{"d_model": 192, "experts_per_token": 2, "d_shared_expert": 0, "activation": "swiglu", "moe_layers": [0, 1, 2, 3, 4, 5, 6, 7, 8, 9, 10, 11, 12, 13], "router_score": "sigmoid", "lr_router": 0.000312, "vocab_size": 8192, "optimizer": "muon_variant", "steps": 6613, "dataset": "wikipedia_en"}
Below are experts of layer 9 (counted from 0) of a mixture-of-experts language model. Rows are named router (the router's row for the expert), down (a neuron's output weights, with its number) and show model dimensions 96-191. Each number is 128 + 24 x the weight over its row's rms, rounded and kept within 0 to 255. Numbers have three digits each.
After each expert's rows: "comes before" lists some tokens at least twice as common just after its tokens as in all text. This comes from a sample of Wikipedia text that the model never trained on. Tokens count by the router's weight.

# expert 18
router:109100119147150157096074123146146153102144149145153104184142085124121139087126138139110106139124090158164107120111090093119126161135166116136117131130100103143094188188106115146084102096114111163159147166125110121115079149131136144130136111104119167127149113121103103125159156134149125158
down1:110144099175155153158114196114127118144115139108135114119095124088133085146140126126126114103058113093116104122103122125122128139145131155133130167129133157127105113174127184119121112129104114088115110138155119143137122119129113125119136102117119155117129115087119140132077167147119068112
down2:125098134106142112143127113120171079154118097100081119123128122095175120161112155111157132115106137134098121135174139096116151103093170107154148131126116121138166120121094130121152114137141121105147135123152081109134171170115108125132139104111104140104127095141104133144168115100107114133
down3:140118096125147167147131145159148125099153129140114097185134167088125124113135142151126140097139117145128161158156138133090105082158140122133095149076153106127110185135139083153160111133112113124164158100151158164113162165107129106144127146105125120110131157146137122107113120141153107146
comes before: "of ", "and ", "in ", "(", "to ", "for "

# expert 25
router:130093118114138123142102131113160127129130098115170133131138102184110163107076142113161146186141090113137114131098111116191149125137139113181147138166117129132165114112128130085082121093106108141131153129104139103115109132121130136136081133098121141153093111131124121130117170161136150128
down1:111146111095110110129122149133069139093167085132114103097145132129155145126103084094102131149160113136171146134093132156114126109149104135168113145175128128104158166146157119088152131131114175151177116150138149116113125124140148154131149105149095135108164088150142135129102103128106152138
down2:126136170125153136168101131141121171165090108111124065151139147124091113119147137144124096106112124134132151136122122087123132149106140185145162148109140124103147135112116161120145079126121126123110134138152137116105159191160108142119153105141131125125084081091077081158117082171162093142
down3:113107122097133139128143084131132129152127132123128119134120102087120139116114140108093159124159110110123144075134167127134129097097111146091100101133125114157104118171102144134094098111100177116155131137145191131132169096164109146145120133135145177089106104113125110124123142147132118176
comes before: "| ", "–", ", ", "|", ")", ") "

# expert 1
router:090112126106124185151079133110136113113102186126129134128135087152123159130073128116147190167169110155128095146117141102171134169107148111174132152144100137129142140140077106116099118117134093102099100153117146097145097138132139188173148141114152175120113114138118107140148123118104128105
down0:115105090204163139144116117123123096096099117140130121119142107164147123095109122104113096100130085142112104120123084135131161142145164131097099149151094131135141107143159144154167123150139131093161124094110116094089103110076127127093146105131137124191129158113113148153135154136136131076
down1:135161177164113146121128109161129158119091162126114110122146137137112139104126134123127129086146155143127096100080142092139158164181119139120154127109123131132131138139091139135167091145135163145134089066126123139139114122075146109140125114132192163150125134134121112125108150105146135170
down2:123149146131155097086087097129088154113117142077140149090144143124132153131124122093134097136144111153137166135146140134126144139135126096142124133114116075145131121145155155145084116155133156141114115133123084135106138103141182124134121105143110107126136135142128118170189114140112151128
comes before: "| ", " ", "0 ", "1 ", "2 ", "4 "

# expert 29
router:110089150146138182108120115092152106148101152136170086132116092130127151116073132155150147144130118161132133150131082073115120139134169108168111133136117123123131134135122090147091111116139102141153129159142111122108145139138159120153125106102088126120109123090107094111144134151128102136
down1:144148125143082158127130102129184110143124107150115118130122118148116134160105131135140166125127110163138130100151116064150084061129112148064146131132104130120115121132176135141116086067154145151153127124126133127165140164145133084117124133154134116136131129147163133130117143121148087147
down2:166134126182105108131152123111163097129108112100157158121128155124142119140126138123091185087101135136150135146145113139129117160131092100108137127099115140182130118160092160099154099114124097084149185131175112135136106128131121125122090134122171124114134164126152159122096146108157108135
down3:122124137115140141122114112137118174102111126103107126125133132151111083126095117171156143079151147119139103127082145119100151134146103127144122102104146137127120137098089158155141138148141152151154112131151121117141140136108110157101094152179133105106157152131138139111204148119120139090
comes before: "of ", "and ", "in ", "for ", "to ", "("

# expert 8
router:097111150120083182105126140150190144127115135140119144143134108104143168127116165152132138154157064127126133127148112103123113145122165143175108165153129106159129118154105084119126094079108149128159169129120126135113114141135115115151133133087146132157102150089118106152114124128113092138
down0:122171166154132105109131083107138132139131141111111074129110166118111088149130144121125150148081125140139110131146136168155134133129126139096158104139149123173166152144135132158152085132153095147128103112143144122116124162103096141112122139131114119133149119131110116115115107139125095127
down1:166137082115114156141190174084165130117119099112057150156125140154091101097125110135116130108099107135139100122144120112104120134121138186150132154109101149130132120122130131164123151150126173150118138111134110108118154120178101129099152110124141106097124145109096107141136135113141141157
down2:118167146139177075150111134101116115138092152087106124120145152114129126141168176101106122117128165143143124119158162132158093117134147091139107125108129117112127172128122127101108161099130115127142116133105115124122133145124118126163116092135166069129141135126118137138111118141130176114
comes before: ", ", "s ", ". ", "ed ", "ation ", "ed"

# expert 26
router:108141142096120153127101127151177119131098168133152137184117137128076160097065098109128109164175146104142115119093105096128143141112137104163103147139129134118132155169102168099086117112115088141103131160128131130116114121173159119113116115092125152134082111130106101133149124118120134123
down1:144075131130062155126096085137157102140170141134173090139087107137178124129112166117110138124166104154171122116116114116105150110127117130133166149146189181146140137140094174138122109120109117164115128112148158100169141112133122118102083117106106126122168143116087143130118138138150115134
down2:111109108105134128126104181107088113136158150141162146126136137113123100085155135099116158171148109092081161125106098100102077119122131110079119146151133157148147082156132143106112145133122075156149161119130133168160156136123133166109149110135123123106110105151112138096112124151125095119
down3:112160130116154125142134184123151125112168162096146150144167141107138094124105149154102144138149122124137122109116123126118133136110085180098127124109175125142141070176134154152122161115138102155137114141204134133160116145150135134127095089143139184138144110129131153093125138120125136118
comes before: "| ", "(", "and ", "was ", "B", "K"

# expert 6
router:079116123126104144155076152130116121111118169132158078186145082176084151128117134156143153158167127141130121148101110112158126102117131162180117111123088119100133112148137110117085120114160100109142092150158144126130145130121148140128115135095152156141112128124145099101132141138099170103
down1:121113069147105138122157081129152104130145153096121130128152131122172127145104123117154121083110135142108124176112147128135100110136080172101090176120118134121126143113155154099115133152103167127166167113125111167176195142097142138197158141111132126121121144126162122122151081164087169070
down2:091129105142176135141100092117175134109168140123098116135123126101142173126139106140129138130196097108113129090181139100109121123134097143155088162094155146110175126180137111129158108160159154161101120125116161130170157127109113136137165086135108149139116102150136077131135104164128170151
down3:117104100151129118167113160137127107090114125177145118196119179160133138101174129093082141169109109132124116145096104103124118094169159123134116121202116141133136125122100140149161133162151103088097139076121187123157110148121135088148089147098143139120129154114095127131147124091128143142
comes before: "| ", "|", ".", ",", "–", ":"